config.toml
experts_per_token = 6
activation = "squared_relu"
moe_layers = [1, 2, 3, 4, 5, 6, 7, 8, 9]
balance_loss = 0.00211
router_bias = true
init_std_router = 0.0162
lr_router = 0.000799
norm_eps = 1e-06
tie_embeddings = "early"
batch_tokens = [65536, 131072, 196608]
seq_len = 1024
steps = 5726
Below are experts of layer 7 (counted from 0) of a mixture-of-experts language model. Rows are named router (the router's row for the expert), up (a neuron's input weights, with its number), down (a neuron's output weights, with its number) and show model dimensions 0-191. Each number is 500 + 25 x the weight over its row's rms, rounded and kept within 0 to 999. Numbers have three digits each.
After each expert's rows: "comes before" lists some tokens at least twice as common just after its tokens as in all text; "mostly gets" lists some tokens that are sent to it at least half of the time. This comes from a sample of Wikipedia text that the model never trained on. Tokens count by the router's weight.

# expert 52
router:563519494515468538455608500482491480500446574506474486485475489497436494485510507530488514469515467488497511517503501498527478494496504512489506463504495485533503521490503484501529490504488493480515486499528494483484476495464469543474536473471512571507518500522507529471459496506496481450503518484481520499490518497498477475542507456529487460462528534464510524522526508502474495491493466528499486496463490513464493504538514537490500517525482535517518528525497536508488457521500529476486489506493547497511502547453521493548486527504510504538504482516491492503539496477492508480
up1:512491484508476494519486514487479506493479506509462467446493529465463477484510506499545508521484493486435438508519507504552526502490523476549492497484503471469533487537503504531523483499504504539505522496510475498516510516528479449469481492489503473522485528460497469507521531540495520505491490553473482503546535473444516491545527485529509495544469514511466529492489488545483487488507534488495481480485517434562501508470481515525497526523495523532473499547499517521503451472487472540517537479539526499545472513461537467479474519521481496487499513499523502502499469503493484493
down1:466521483499491545518465475475514535520512548478510520557479492514513445481521525505499501500535437519471508518513485505512492485514515506486533506507477474485516477457479455514502516477513509524521475504452535504543512479495472513485431529512522529498482511520507454551494518537483472520522499521499472521517542502463507447502504501538496495505527524498447500492482465527531438510492504495469516520498509466538517502500553507499513492517481483526524465491496494498484526470544522521495538488491515502435481527480505481537492473485503498500478453502542486501534480501556510501
up2:490469536490522507520535525473468507497503523524485507489488531540476489528505463472472490537521517496523484492516501581493478438476533492491481481514520532511483524496513506476475523514517499470496498500469510489530529521538475468506500512496484471548481521527490466533564498502485490527495496490488506485489449489486497521492521494498536517496536457488510511483533539516518469498476492484491501523535526489439491445526480457468476486521490507463520527542521499531525554555484483487528499452508473519486544500483498548468500466509507500533508550517516517502481486455525525490
down2:484514507487508495497452493507540546464506458504506499524474510518471515521516464511513522496502504495496523516503494544498479527505560501541497468478481503502523493482494428480502482522500456485474480437515489457524486520498510470503532559507510500457477471556534531522508524470485529494471496475476508531508521495512568480501500459475477446455513545501483535520492522505508509488508509538504504477511494489500550514549509502512487469522509497513526487495484511551541493489490491503495498560517522519529503526561503517525475518508528559528511507511510530473515520516496513528
up3:481509516459512504509446503474476514490515496533497507498494508526534513523478485458463524515492446501509513481534538507505505490518527508448488494490443508505482492573474535501503510499479488492505488492509479464482498482472516492472508509498473554496499471500492493500502488469467477507514516486560505536518514476544546542485513505542466466514503507495488494495502483525546444495540488545515511518491548476517504506491498478532497518524454529489551509501487503481527514531502509515509511523497539501536537491494586481523478498517461526502527496460428505484485537502504469467
down3:536517492504477504473586522519486471504535492521517512476459477496478512520525513519474520519504513504524542515495483482524507488472504474486520504553517480547537498494479488486442504500533472503505541513523495503499502533474460511526513499501495505510500529546458460524509497500523492525511465500487512543493484535489513498508491479534502500454528503479516551495480520521507478477465451480519501484516485495445491512540484514483484497481516519486510524492546491502510534556471462512493488463481488510536536539481546510484465547538512463530565488496531531457504478479525517525
up4:485491483513460492489508486520530501531529523528520457458473502525473514475503510511478479528525481521521515452505500543516489481502503494518569513484535455503500511498536466514506515499501516508473502492504510506495476472499524467501468474491481473563516530523544484499497465506509520462511529531468499568491481542497533532478537528558524529494512519450497505530524472499563495469525489503516474521465541496445500508541488481511499492522499491498519520494479505513469470536512521482494459524543493553525483527530514498504545510540496482483511489520529479474519485467464519519
down4:499519512506467506509529506487475492504471535473478490467481477526496495492494516478460470509487486506464524499514541457531507477505529514474545479470538515512540505513490479490480480466457493467502538501440446539479501546526463552503488468484491518510511509532512506540503509539497479497499538519495519517526513542541447454531525466486525483491500568473515484491499492496497489457483548458494488523537506522466521508479519506520521517491483493512506502522519485496498496504501453456524499513450463486500513514508538484539577495506512524498505454524477529535476499488501502495
up5:491533495499528521506499532499483509515486486440490446460448501515473516497504491465466520529497477488515475461505474504469476480525496481510558483495466493513487481493486509531532499495519507504507547514498547487506487453468502539497493458495503510480495475501480434493509484509500476516481505467481504499507514456556512478512470508502508507461476481484442529536490505518537470533543469487497487496491443506527504458529518441500498504444524491468526482522516491482465501487486491538512487494468489487472538486523475499469560501508503488500502521484463437508479510464528543498
down5:513491489525531513496503528491500489477521494496517491496456468454461493476511482497503523447511448520492482518518497477483501478496488495468444487519471486501487508506529511544471518501462509499456519512470514510548498500516495486478541511493429503488478486471511494450514535547503500521488483498464534526532481521535451481457484494484515526491474476531480515473487507532510469444542538534475515471494516500526511488505493464451444524554544530473482512475475490546504484509496502496503489490509460498499486483490512479523473518462500480513518482555528500508477472452524532463
comes before: " |", "|", " |\n", ";", "-", "\n"
mostly gets: " Squadron", "   ", " Officer", " Nominated", " MPC", " Swing"

# expert 60
router:491478513549476544483529548512504505485526479514495523504523518470494457486530511489499489547477543520520452478570529509495524502494483533510471447486440483521499496471519498500472475562522502500467552548529497514509528496509464533503491484502470508530507502519487542512507486556513547462493478467552475507508476523508492461516469452516518490498471502474494540500507481501467473456482480520518476535502540516475529524532477514479507505507540524498493499504515511493490520502516470492535453510484551490470525493485522462531501550474503496496490505485513509529505508492515512483
up0:515508489528513505527497537480514481465509496459511425498504504539459522534527578490481489501455528458508495493542547487485507554509524490510501458493509502533493537486504511513482505524515482530470467492524520476503483541473492520526494538506549508498506490492513467485508466520516539471524469509469537497523511484489527474501483485513507455486517512520517503542503489503485518506499440467530518490527515445463487540506476469558502516466513519487482464456530519488481508481523473531546508521514502494474493508526505484545528453490514483477503515473476512499522517515483479540
down0:502519493489519505485509476518461462511494488500467491494535506524539491481499501522535463516505535548516512548537465506532467485483533488452524499495519473468492501508468477519554521523451532495469503551456475478464546471493465535523532504482490481472485480465558501501484485479519513518515471521538474491508491517481473514505535477460505509497458529533547528538516499496551509530497518462483473461501499532523519510490519494480555470502497516518484490534499527507519476513484513489501445550475480532539508523476499502491469517518473517526513492508510478482474499504496518441
up1:560507511545514513486501528541490471477488485509478512508480476489484479464540493481490514487494524449463494460514512506538513540494437491500515491509497550515485509508515539520530508501505502500499517492477514497492488512492491524520474518529494525526507629510520506480517489486433492513514515488517468538529498530408491529503481479529508471529465518452480495485504481545481475486476492457548510474492500518511510529465506530463461461488496512508535517470513503514484476510503483549513516504498508482501496492470508490497492478500477472491502501497472516483458498501518487499
down1:480517550520482506491445482497487500502472539488496520491559480430500480513456482476517470494497492515532467485524471478514538451499494508514460472490470479495501507466495504534521531530469471489519497477483427472474527494511498506505492478492472468511452540467452477479476570485481466499529483475499505484503491534477496465520497508478518490498497506461522490491453509447486519495474531504498474475501472480466537499457487464499486489500517482515473460473532525507474544506512505462473473481508516525500509503488463515546500479544465476499546499501502485502525498465509490499
up2:492521464497503485459529482484475501518517530511503504480495481519474544538504467514466503484475501484540538456512521548547479478506484460452488491471503555484495504485472521495492502519515503595466509505462499479485510462507530501487510509502493482527543494536536501477474471496520513521490472484474443496459494556540530558517525491482500533488481476534468499507545533484495456497552492487503499509463483487546498500509476497495491490498519480510506505512492492509485479450525530462548471465503521505486498474545540493484501524536471474495521489496533504484490497523513494495
down2:471475465490542545523468521475513461482481496521507454512530475501467494458449506504500516506534522486449487495573504514472516500515508484524471532531504465479506531520495459481533477459500521511508495498490522512494458487498491497504494516512474473491518496479509471485469505515508487509537506450494501470510472552486482492490493514496490473465507462494493514505506452498485563547466480481486536547529484496490513517526484509461493504523485472485521518532501512495540461511518556461500511521530510483531513446548514519492536485505495435482478450499520547469497509495490502475
up3:508526492516501506497515528476517478548496468496555467481524463520536476530476458502532475519504495498537473516501476438527506535506484428507463507487439516525513501490466503531508458518473483493487503518480455452475490506510511464484548518500550528489519496452502454517527461507490497485530503489475464477499489515478490479530495496537483459494505472513499486502494521509539507516480506500526493509476516464467523484547472507523496501535478486519537476485514471487487509446531474460468502507541494440454470487457474478496533507505513502501502496475505476501514468517471513519
down3:517478500517475505488462506507486517474536510531507497492515515475493547538507550520474511492483533539565522451511520473496495518482491469494486539522509474517517480489490527453496523467493476509442527496540524502498542533483488521483511522516475506503504526526520504501531518520510498510502459459472490465533539512502462502553463485540479531503495573462503526495424535512495474494537490475511493515495529532492470511475486497500527503471512497524538540484491476470508526447519467491506545517489525522461487502530498507502455485494470477498480494501540524498488537498487511469
up4:492525546477504511505509514473484508532493463519482522501496462518532523502526538486525500504521494435552493498504469494477506485443489507488501488531487550454444490522523572508464539533468455499462534493530501529496494488479493526533526479479502536503531490544492483517503496497504523491552515499518476467501527527489550494491478514504525502506523504503508517531491499465458507449501491499540473525472493529538550471502506490474515510512542479542490467522501523506491538513471482489475457430486501504477510482520496491492511491499495484500531508562490490498530504517503459479
down4:478493502485512458453496543519543510495498506494486512485506529507483475497459490487479482503514501486501502486542506472484526508516504542467521488486486522510466471518508504510532520501473541504500525529495475466436479494513531521460504506503453488510461535458459507450518509546471479527521529492486507471513511451493482497477529512492527492515431477473523504485518527519443477479496488490493521536511463492472485535514451479537537476531527472474512445473503479484474495492477503472481463471511469471530496508522502475512487532458497459507505550500490527437488532506491487466
comes before: ":", " ", " |", ";", "-", "\n"
mostly gets: "----\n\n", " Coordinates", " Born", "|---|---|---|---", " MPC", " Phylum"

# expert 33
router:521510508532531513504448527535499497505496531533489523506501501490465545490515528545537495512507498432482512509498514493557487499524539518513487452531510506464482494521506469557506513436479492469511479517494500533516493514494544495522509493563544507463515503517547515511502480524473468508464463502541511517483492521522526481480498518482479518524513530505462498529475512502506498487526518543464509476468472551526470478501511523513482500494473476479490531539504500499550519530509496445518550518528489511494559491520470485516512513486496506490487470560507494506543514520535512502
up0:503511512512533472494487483518503506515526484481466512521488508468477515534493509516543482491523500487503533453538523470471490502481464495497482491550489506499511495539513514495525450496509535508477509547426494479549519493525450523481549474502483529519472523481481468525537532491484526520473515529493498528492535511494528524493503508533530460545496484472461530535506520501499437521519483480502532513488492528459532522514463497487511540511477491505540499487503471525498489518461530497547508497541425475478529500495511545531510493514474516507490474517497524530455500476536477519
down0:479506474504488502471515528519484483483501477522508502511480502472517502490499495513535497496509542489475574507491502506529509489482527528529457485452458499482508512509494487553490488441481545521473489506464508477500546509492519468526505472516471520497480471514521552519524528496481466507530423487499475478522448464457474487473536490467519481487501530534486485486525485509505548525496503489490514475485487515490504514488498538497540468503454479490482489486498479506487495496500471449482489538547493508490528488519437479483567544471528535527536509496510521496513526539532523482
up1:534529519483497489506474499476492540535481541493548460515520465506511484458495486530504505478511501512470480521544508531484463538494525515549501470519527477464456490525527487526480518496496504507537490529488472493460494489514535494443493476515511516453532487489510525546484530505515463502537532504500507514517525492489517447499515461485470471502498543473523483476524478506497500517505474452491485463543521508527494467473543509512546518471493492507492503504513511538485482533518560539477469534508536458548517500490508476493516525542451488493492505476494547549493495473521523510
down1:495530463530470450482491470462498512546495518511528554484467491478501479524525525496478476494502514503505475504508497536532540487489538494454516485514497541500484486506493504504459520498507531516542517465536522496469476491484503511536493479528502492556506520530523447481518497516478523516550471517536493523521526527509474493529527543485525476475485517511532476484522500507489476455504504467520522540508496550508513536522504515491508472521474537548556491477453508496529521456450506503507472486441484474503496495480494507502458545501470558510464482498487491492486508533488493464
up2:492501500555520505495461487504464512500478518510484527459526508550515508507550528499539484490467486540508462504506485506456496475515494512516463511532495520443489522488494541513503515493494558495481478480516493501496489553475509497512476463491498441489514495472535505499538455497496508555469544518510500469480504519459486518513453508515425525525488501533514491521556479546459545503504474480506502487455510487471480530501448502542512501486496508494515534500495532515466501486497494462521480460560496490475527478527537504515544508511497497499525525485519501524505485490509501532
down2:489500529504495542496440524472464510512499524533532515480576494533506474520498515552494543494526531550500491495513517524492502512443549455489477494500510478432458534529524489482513483491534532489466479476467486480518514501489489482493541519495506575469526436506502475521518540504510467518474454507532526509503495506469498477548512496482485536514507520513524509458518515502526485511498494499519501504471501509533466491547471462487477469491494522509508500495512477463535473489454483469504486483532526505479513513467500485539529493492518487481498506478520520524518504478515531497
up3:514510520522509479503475479456498480508499510465485487425542502543504523521519515518555475506478517482521543472507495494479534480514514496493504498486521503516464487480511495554517508499498509489403506499515532460497514521500478526543512513530511512492527449502539487488483484484497503483479506509525480497459499555476503469501497498483508482489481514500541540501496520492497492521518484484472476493530470505532545550512549492522475520500453453524520487524534476483485481540509495504478467450455529513441496508473521477514475476534462504499477487516460461483515545498516485503
down3:502459468524516508510495476503468483501515485521454516540513473459479499489507495470497492485517563507492443509513507521499517508503486463524500523482486480482506543477471473500472488507520473508534494460522499492500495471473485496503457467497462478520469524471521512477508494503540517555494531514452468492533456535541478517487496487518528485514506496500487489497511497556504483437469490518465499549517519490460453493483496507484506526474558475490551496524472513455536539519484474489523497523456475512524490487485466514503551479489513512511579508503516509472502457491474480494
up4:482497500500457469486491513511505471495521528470509491480462469482478547495497515517492493456483492507489498515483485502534493503503490433516472510488453512511526480529480477501486478527497521454519533509533476528531460481522519502513513444458512545472459446505470497483541489492492489545509478515503510485491520559502527504489504517502511487512482555534479521500554522490512516564464468502497532510509493488530516460459540463502504462496521513474504472502515471474509493438516495545508464501507523419511463527494481497491499478543520504480481514476531514507502504516510504538
down4:477507496495474510484500466458447521463491492563484501490534515522552491538518494452509487494566506478507459511503503503510510435448438472541473532517482497483458501498415460465472521458491494486467510523469504501498519492477505520515517510478481481495521508497528448532528524474468519518508478525487512521493519507486475477512493469508500481477491497552455487480496488471473483479483470511523489523484481517506485497519546524527471518495473495491516423515460543487515520451491506512498514530520483479512523504525511496487522476495527511500528495491497508479501480489508503503
comes before: " the", "|", " a", " Year", " United", " New"
mostly gets: " in", " during", " In", "In", " Award", " within"

# expert 6
router:523478539518520515507480507522459478513477493536560515454543518523478483561544490462531492506526432525498471525484517515517503475464512483521461508510478481454495487539488472491486493454504497547451524552459498532539539511528527505490506474559498473458504510511504530505500497545494469554497474469524476504475488499468506514509504494490464527481468498504510472511501495505507480510528531500445497487477517505524450516516451453508494478508498481483521478564500463482509460518500520506507481507484471517454515485510490490497505485489482509502491488512506504497533512523535505489
up2:480537536503486509512494462485468520552494507482475454499503501532503499505490501462518481491551486503507486498530545473497498500512569493476448481516475516523503496510526516511484509495483503530502481497523463509504529523549525516477551538500495504521521457515511517516508465485499457506502515471498491495524515510495462516518489490523540506423517456516500516527517482461513486503458518526498517527463502493451526482467510464491512466517449473502447518471460515518512499516469477465458482486533490493482547492495504442552489514492541482473528466516480474495519491543484512519
down2:530489514474470493509480490537534515512553498481525479481501503503559498478552505530501446514508511540471500494502492499505512488526517504513504503502486519470525438519526505513505521527484491516482531504508484548514512547520475470489471528489510528511483493500460463471488458527510483560492511494466528492495500558483556535467528490522513549511505498465526488455507506509454511513475513533507495505484519492474435524502509499527455490493507486550504565512481484544516495504508490482512478485473501493489527490507507501477465468452509484497496541527488487509443493525486438526
up3:522500498517519478497463522492518485509537518499512466518531507513474495517545509535436556518523490477522566504507552506502475501455504508502469509477471435483473495479514492473470526480503498455484525536450490498467511509543467488453526440532454491490512502498551483512490505521510481524479531519491453530513492525531488485499479534472504492510534515516514507519461495524458511513526502527491508507489544495507517449516551482504514501527479485485534480494531467503526477506517490489476463479506518507474498451476499504487434504545493499494520517528493466510482488500515489468
down3:510489501529491419517514504545508507448507481491526499487484484489487540516483470495501465521455486510517498483539492472502494484460523481509531484499494459511483468487506527537522499550431489500487494468473545520508519493483575485509553494500525471495483496495531463497487494521482501469506521521483526467508526459550525500482486505539504481521514513511467490500562520497510509515523454488471500518521497490510468533525481494485489449542553533516472513482529499495536487477528477459493522505492476529504469507489465504464503531452514484498479495541542520470522506507498468507
up4:494503517479504485544484500500485511492527522493521481510515494484480472461513466524493456529517476470523509530500546481544438522512495507518467540514450497503498473532498491501543517503507465517500525504504490490537498433478498511498499486515485483488531526492521521505463527497517480547520478488523482501486487538469499515505513497492488478530495520451515545536496459490487453545481497510495513523505540491510538498524507516542509458497466461491447467470487473522521490475521517539474475480502512493444518473598521495496489499487529499469489533505496505460515477535535516460
down4:487500546517515489515509493477501498502504449487442518510471475464491535488524501539491498499511510481464523486513484452472492547483469541538533455546497523574519530510533507489481444530528430485512497529515510485482504508528497494534531519494526507528452559479526530506502501494504514466517527490528522531497532504486518472455504479504498519524546497533477516493519501514508508484503507490485484525454543491555520502527461504508538511515477477490484504527503484467428525498507488507505501492496478474463493481470502521504465482496523515485467473491500534499540530508522480516
up5:483511492519500501506491523478488486471522517507509470504490484491489480550503521490561468493506526482484496484474524491484508522483500532494472491482463486547481487477502461541518555522443505459484511505476493493527507488522509512500515506512464505497517426485513502496522539479454499496459515498486512485508525534514495496521544456502497469518474530521483506571523531503499501468518506508499477510496501505487471468488519495497474441495522459501473485501503478506491487485487498590491488498477522513436518470446478506520512516452486482479466464508578505519488506443503490521
down5:517487496561518517533488530493481518525484536478427486491506490541503512482500495483481539473557558510534470468505489533493434473519551480493481480482510525511494534501510538497526485462503520529492449527482503489485462525460508501544503500502522485497529475484514505532520480548490504509478504447497463494512466486512511492453523475486499496453506521501513535501485458511522502544438523508503523478482511504494501441555482478507477544495486526520475485498534519472520480510509510531474492504499498552483503488499510479495520489470489460517486501507511493482496524519528467537
up6:527513525542483508548542462485496477467518503515484510500496504502542509509513545540495486488463504500532493485462546519449504469456522520481497548529490485485472507474457491529461516520486547504466509509579501529472512524515467464463505478485488507520522493498500510517529507542493545510483480520464462519483498466520447493506503501461507491521539500479484493520487499501531532487500472453507471501480495528520533455499465513445508495465495460458496459518501521515481499541520525472493501523474502502487518493524469557513521492504487478480515499511511529497463483482479464462
down6:508536484542518533516501526494460483499489466485512487545454493478522539569481495528502509512502494479472485505504521478546479525538489514462499538491473541482501489473500550512542484484535469530520522502493468493481520512571488518483540462527497497468492526503488545545486475501523486498464528473525478503494499481518488480492541507531537528503556488476527517508534478520501537536494510534474523543535499434526513508490514495502555528498526511505511491484527493513529528458520495532506493476498463481507495518490485460506468493460505458524503506524507471517485510472468501521
comes before: " the", " a", " he", " his", " it", " The"
mostly gets: " when", " where", " these", " while", " because", " after"

# expert 34
router:510472522514524532457514480557482559491484520534486509488486477472479473517493515503509473485513488465511491541509504487548531519432512535485474531534489530512518509518460523511502520510471482460525470538544500455496500471487529521501487471508470514512494506493462487489514487533503512514514493462545494519502507498540496466520526493475441479533503545507477501535511496490465510461512470540492476477519455512488523541542492479524476482478484493537510551524504544496495490510470446486506502512497523474480508553499515490527502485528458500521470503460515562517519492476501498504
up0:482507527491500545506467457527493496482504446518466501511540515515526486493515513520527481501501506488580507533470534506528510469456464493498466483546476519453495488507502470528488497514504496541513520488470505513517512457499525509513509497506507540468479534489477518520502523539543479486473475511460554530550472456509500499510535520503509473522477452505496531529524512533495496509482529507475481486500526472477496528455469512543511474491486456551491501472508495546492503493524486525568486511496518506522497520494497459480537472521525514491501512426517514513506497536526485506
down0:509534508517486503488511541511480463469517505501448507570572533477499492537544510486460546508484503463518507554514459475497498492536486527483494490559497438514511482509496514493497502483498494524527535530499489468485525511502497498510492515473506507481515466484504523502498579502475441495471533470536496507460547488455500467447514531506497502500469521448481512499499479489478541488491515531478485497540456474500484493515513485473493485520468494481487500521504527499462497531523530493499498489490485453498471479479484468523504461514488506519493502510522515516523512528550526475
up1:503514501531518516529438508517471519517537521535476518474484515499488519534496478498507506504499504501528515498505502474454518491494493475505510491467488528491522511463465562565484525529495472508504530508528481480496538472518463467499488456507451478500487467461493506504501460504490525514525535502492497499554515494477485533527511476474503476483477470503474535488490483501501499461564454534528522524482497511517526502490515504443464492514500469527505508497498491530489504517443543526514528493494526479427494483508549458482499553516478474488440474522504506501465494488454505505
down1:467481479512514508504490505491497458480480512458495511514526499510509521453499448496503483455491456530432516494482452519516507513510525477474494523492513481549505505483464476456502518460517477504493520521524510474498517507529492496467508486489496487537519471473507528534460490485502460538536500460540511493488490486500496531492513480519565526525488492505560527474476440492484503488491481515463513480529525477505501511479513525506534523489481517500486449479518502540452494469537482516537489522502498487510514506523544458555482540513492512533465514561510502522507538519458524473
up2:482495531526520496486471490531481446501473505510501515482519522492471494509510483470536539505530541419469501510533516504466528511450514522452495535447516547491498465481503513497469532511489448484470521496478448520518459469458497516530480496523488495504497523493484501504512478487501532521474493486550473488517483526516507529485488502498474509543513483503518510523492481502510513469506492503506478493504456475470543472520517480527536478478454454514501512530459520529482546509478476512432496474463528513442493517541497502502491470546467487494495501530507477537497487511481525493
down2:548499482477492472470462505556515505517507496481554522468486516486506503512530537511475516449530547499462480499528471481475528448476485533526501545482514510477516471488515521541477544576523516500531477558503488532493483456509506508487526454442482492535507523475470508516478466506540482497503497489466547507474495513499504508474483487488456465503437463523493521511482469465503513507512525485486520515520498477501515534499500519518537501508474495505508452486481506493498523550474525515517543516521487513476523493488530487454500501461513510517485517510508497464487502473518475491
up3:510530511458483478486496533454501482464482570505535517477516555515511480472564447447498506510495485517510496501540507472493563466533479524522479494516478508490489501492478544472516542495490449457503476475523499502567508518492503521525510493507543520452480508523515555500487504503503551498461490491528523513474501466507468487535532479474494483502459463485518495499478483522538518525497520519499529502493499525486532512541499494473521461486489521479495470546516508513507497479500514505521499538494481507465516483535477511502512475505497514512501523529456504480535550494494541515
down3:485505509497518486517569512492472466517488524477508448470514520466516516489489461515477494473516468504489496482528497439516450477512552527468509523446515532507491524529504504523487515463468494498477523492506502491483524461539491505463533515505507506526506497475514510499482533469521495483452511507479547451456514532524468468455507509531500547466487506472453508511487489541464473471509504520510512489513547483518489508513512545511494502481561516514480493520524522516538508493478496480498444523525440491481544481486486493515474505475516509539500540525484530496459506502518491525
up4:503525528518543483481484544530475519483535465496458507533465498458519503458513506509459517488466547490482516507485482535461478485468462513496478528552530514466488506490506515509500520500489495524485486497494473542545484530521511538498459481539521474508528492529510483476500516550526493488519466514512479478468495475498517486489496529473521518503475470472491481507511540501496487520501496521503433506514507503491490510529524467523537494526528449512514462486505503529504545499518482494502549439475523470521550498492510514513539518517515500480472486432460523464494556532506508523
down4:542490505550504499468502491494476553544508502465543505484501487503456521566506521497534573491506460511523483468486477531531487490492506499489483516504492509450531500496513502499552493454510510502520516524534509508489522522476519494495463501517485522516485486492494510497499547494465471515484479503497550503464519522457515473523536469508511527484508497467531506511471436535480527506448477493500490485484473470525513502488488506470539487459490467517438492508489507506519533460514514496554513482485532535525489505525535504489513557520475502492477512535485543554516510512503527511
comes before: " |", " (", ";", " |\n", ":", "}"
mostly gets: " per", " Per", " \\", " At", " points", "   "

# expert 13
router:482540551507514486489520552513470456527518483496486503513487508460505520493528514479535540528453531542504526504467468486459464462505495498508476485498490468518534533505491506492463532567515526494473459505499505516523522537506508483516470555525502516510528508541478500534485454526513522482487494472491522503478491502549470451547518449497533490514502494512508480514495521471480484471490516482481531501501472503460529483459510540515473487498461549501501528486509495493502525472486473531509563535483484503551498527471503496501528524500486508539475495499502499519492473528554522491
up2:529509468498525496532481513477493473581501489484540512521533501510473512510515476482470536509498513512480553497491535503544528518497513519485530522523525517466509521536547504509539509500525481500495478494513442506512494502491529494532503514535493489502520526469507494523570469513507501477468473482530486509497478524498493494520482488454512488487544538509518540483465461498501513487502451480546494493481487495478497509568530524476479514469513463498488516477491520478514521498513542487494521503505476532512461462470409508511506486502492473481522507518530484528497581473498510496
down2:552503475467495512500504470493544523503492508506500503510500506452499476464505504486506453505514469512493514505474506500464487505458535541491553459523508496535473525465519511495488454511521509471443507484496472533477548497463441479502480503511553501483479489486450491531483518535467485515536543452489493498489514471509531525529457493506506486531486529521505510500492480477492531424484459496530508514541497488513550470474466546484504497515499486507518474526555483512531488488505504539485471505541433504526506481494502528521530507501471523522476489474490504491492506535502495507
up3:506503520514505509469500522485501476474496472534483522470504516517471487496540463442478526459503508506497544547516527506472529505475501508486508488490519524502537510477489520499535490491493501505513488484458520510534505494498485484510514497541492490456514523476542493477521480494522505495512528505583558464539491500540486483466486513507447475520471492440497433502482510511553541514500477516502477482513484472498451496473508515531479499518488497504487489444541460480510533512536510493534498503531497495521510472529499528496536448472515489468512477528525510523446508443490526489
down3:534462488514501496503498471542567499523521493492511526501474482477480523482516505486516498498563492466500494494466497500473490449509472500474533484486510516513489533518529474478524530545505514498518501455511539493460505537474502484473506465500490540494458522492483519483487458533492497461528491474516460487463483460507540547543435507491504527504492470453485453493460507500486505492520495519522483484523493513499509490475515513471491463489512480425515462488480513492464483495499498477482514479536533451505495520480507487472491484480471484451505511459458514497470524483483563525
up4:504495506489494518521493517480475496530487481500508457518507521521502488445497458452438512503492525463452526512505517465550465482533516452489468522493526528501494541516516515517499521534454474506485459524471455519542504497517487525540472551526515493457502458497501503504460514457527461491502514518509545517489512466463482499502452509473512514496523502491482487536542479520523514526493491502505499493489520508504541475511494514549522474495489505499484529451483539505466488473504562472486505471481472508500511467510571471515467528500529514512491496481473519529509492542499482521
down4:505543472515507476510537520465494531501504509476518556546555524504474549462518521503480472487498489490467515507521491494476496465475507531486484491516531540497495470485502470485542475485545507485521517561542519526465518490484487486502528500543487461542542537536500505496521476527498482501476463535498476451539497509492506495501451500500511538505493492474510486476548501468538474479505521510517473472547491512458501518464460527506498537535498493454484543521535457463528508464484477506523530493475484527501534503494490493482527527509484484487463479525519503452492481487505493486
up5:474502512483524547504539481483484501509514558490498500512499488500531505542516518482515559515472506513523517476458529522488487459496536537506495502542480525525481506462500506490505548532527524524485513538492470500551511518550449515517514504501509446500521528507490464547503505523530519482431512503474465509438514507518521548502507485504536537499489474497518489497574505485468513484517521499504527524446543530512529503518509485535516453486495496560509504496466496522479513490516502500508505486508483497475509464564514486485554500524460483513507503505517499511515494515510510510
down5:489488484471486500493513467480519539474512481469492521530486494477502520504500521481488500486513504506482481494553487484497474494474502522474498500479524491505528503494510534533513493495442497452476521535534489544512472510497479546499483456506504490534554529508503547527487466429507491498493513495474517443538487484486524503474472472488530510532519502505489519480522473498503533510504476478514528466478489516488505545545501553542455480459474480525551506507493524469452472436501482518482451478500447473519533471511502541483481499468484498467511490480560470502487517495509530503
up6:509518530498553510468511491493535501471481528464484494533471542477536533521491487536564517488487536480520485492482492507485480510499498495479498501512474524506524488504558478478489528484528425532482524492492473503474506532488565490513527510505484519467505487503447509525500476502550505533499442502505494534481493512541515519523483479512519531528507510520550510531507508488513476534471479473499564460492478475507500464460499482532456497520493490550491499509483481520488503483531483525505515514471521478477447504521553489440482518506489499496501497470476491490484530505498524553
down6:518502518497500531500526505490539527522509499517524441466526527490472487500492523507465484508512490492527464523475518555523503453528510456497486483541500477505515501511504525477533446558486475523521491463500483492502546504472492465440514463493544502492447504583524501517507485504516514500471501460491501489449503509460485530514507476487503478497450513469484480505475521471505496528501492523484459502509509528505526483499499500443521489498524500497497473523519569493495515474542491504482464536503568465473506501489512512519485523504479535505496478464505496521533531466531483488
comes before: "-", " ", "|", " •", " Born", " Total"
mostly gets: "|", ")\n", ";\n", "\n", "″N", "="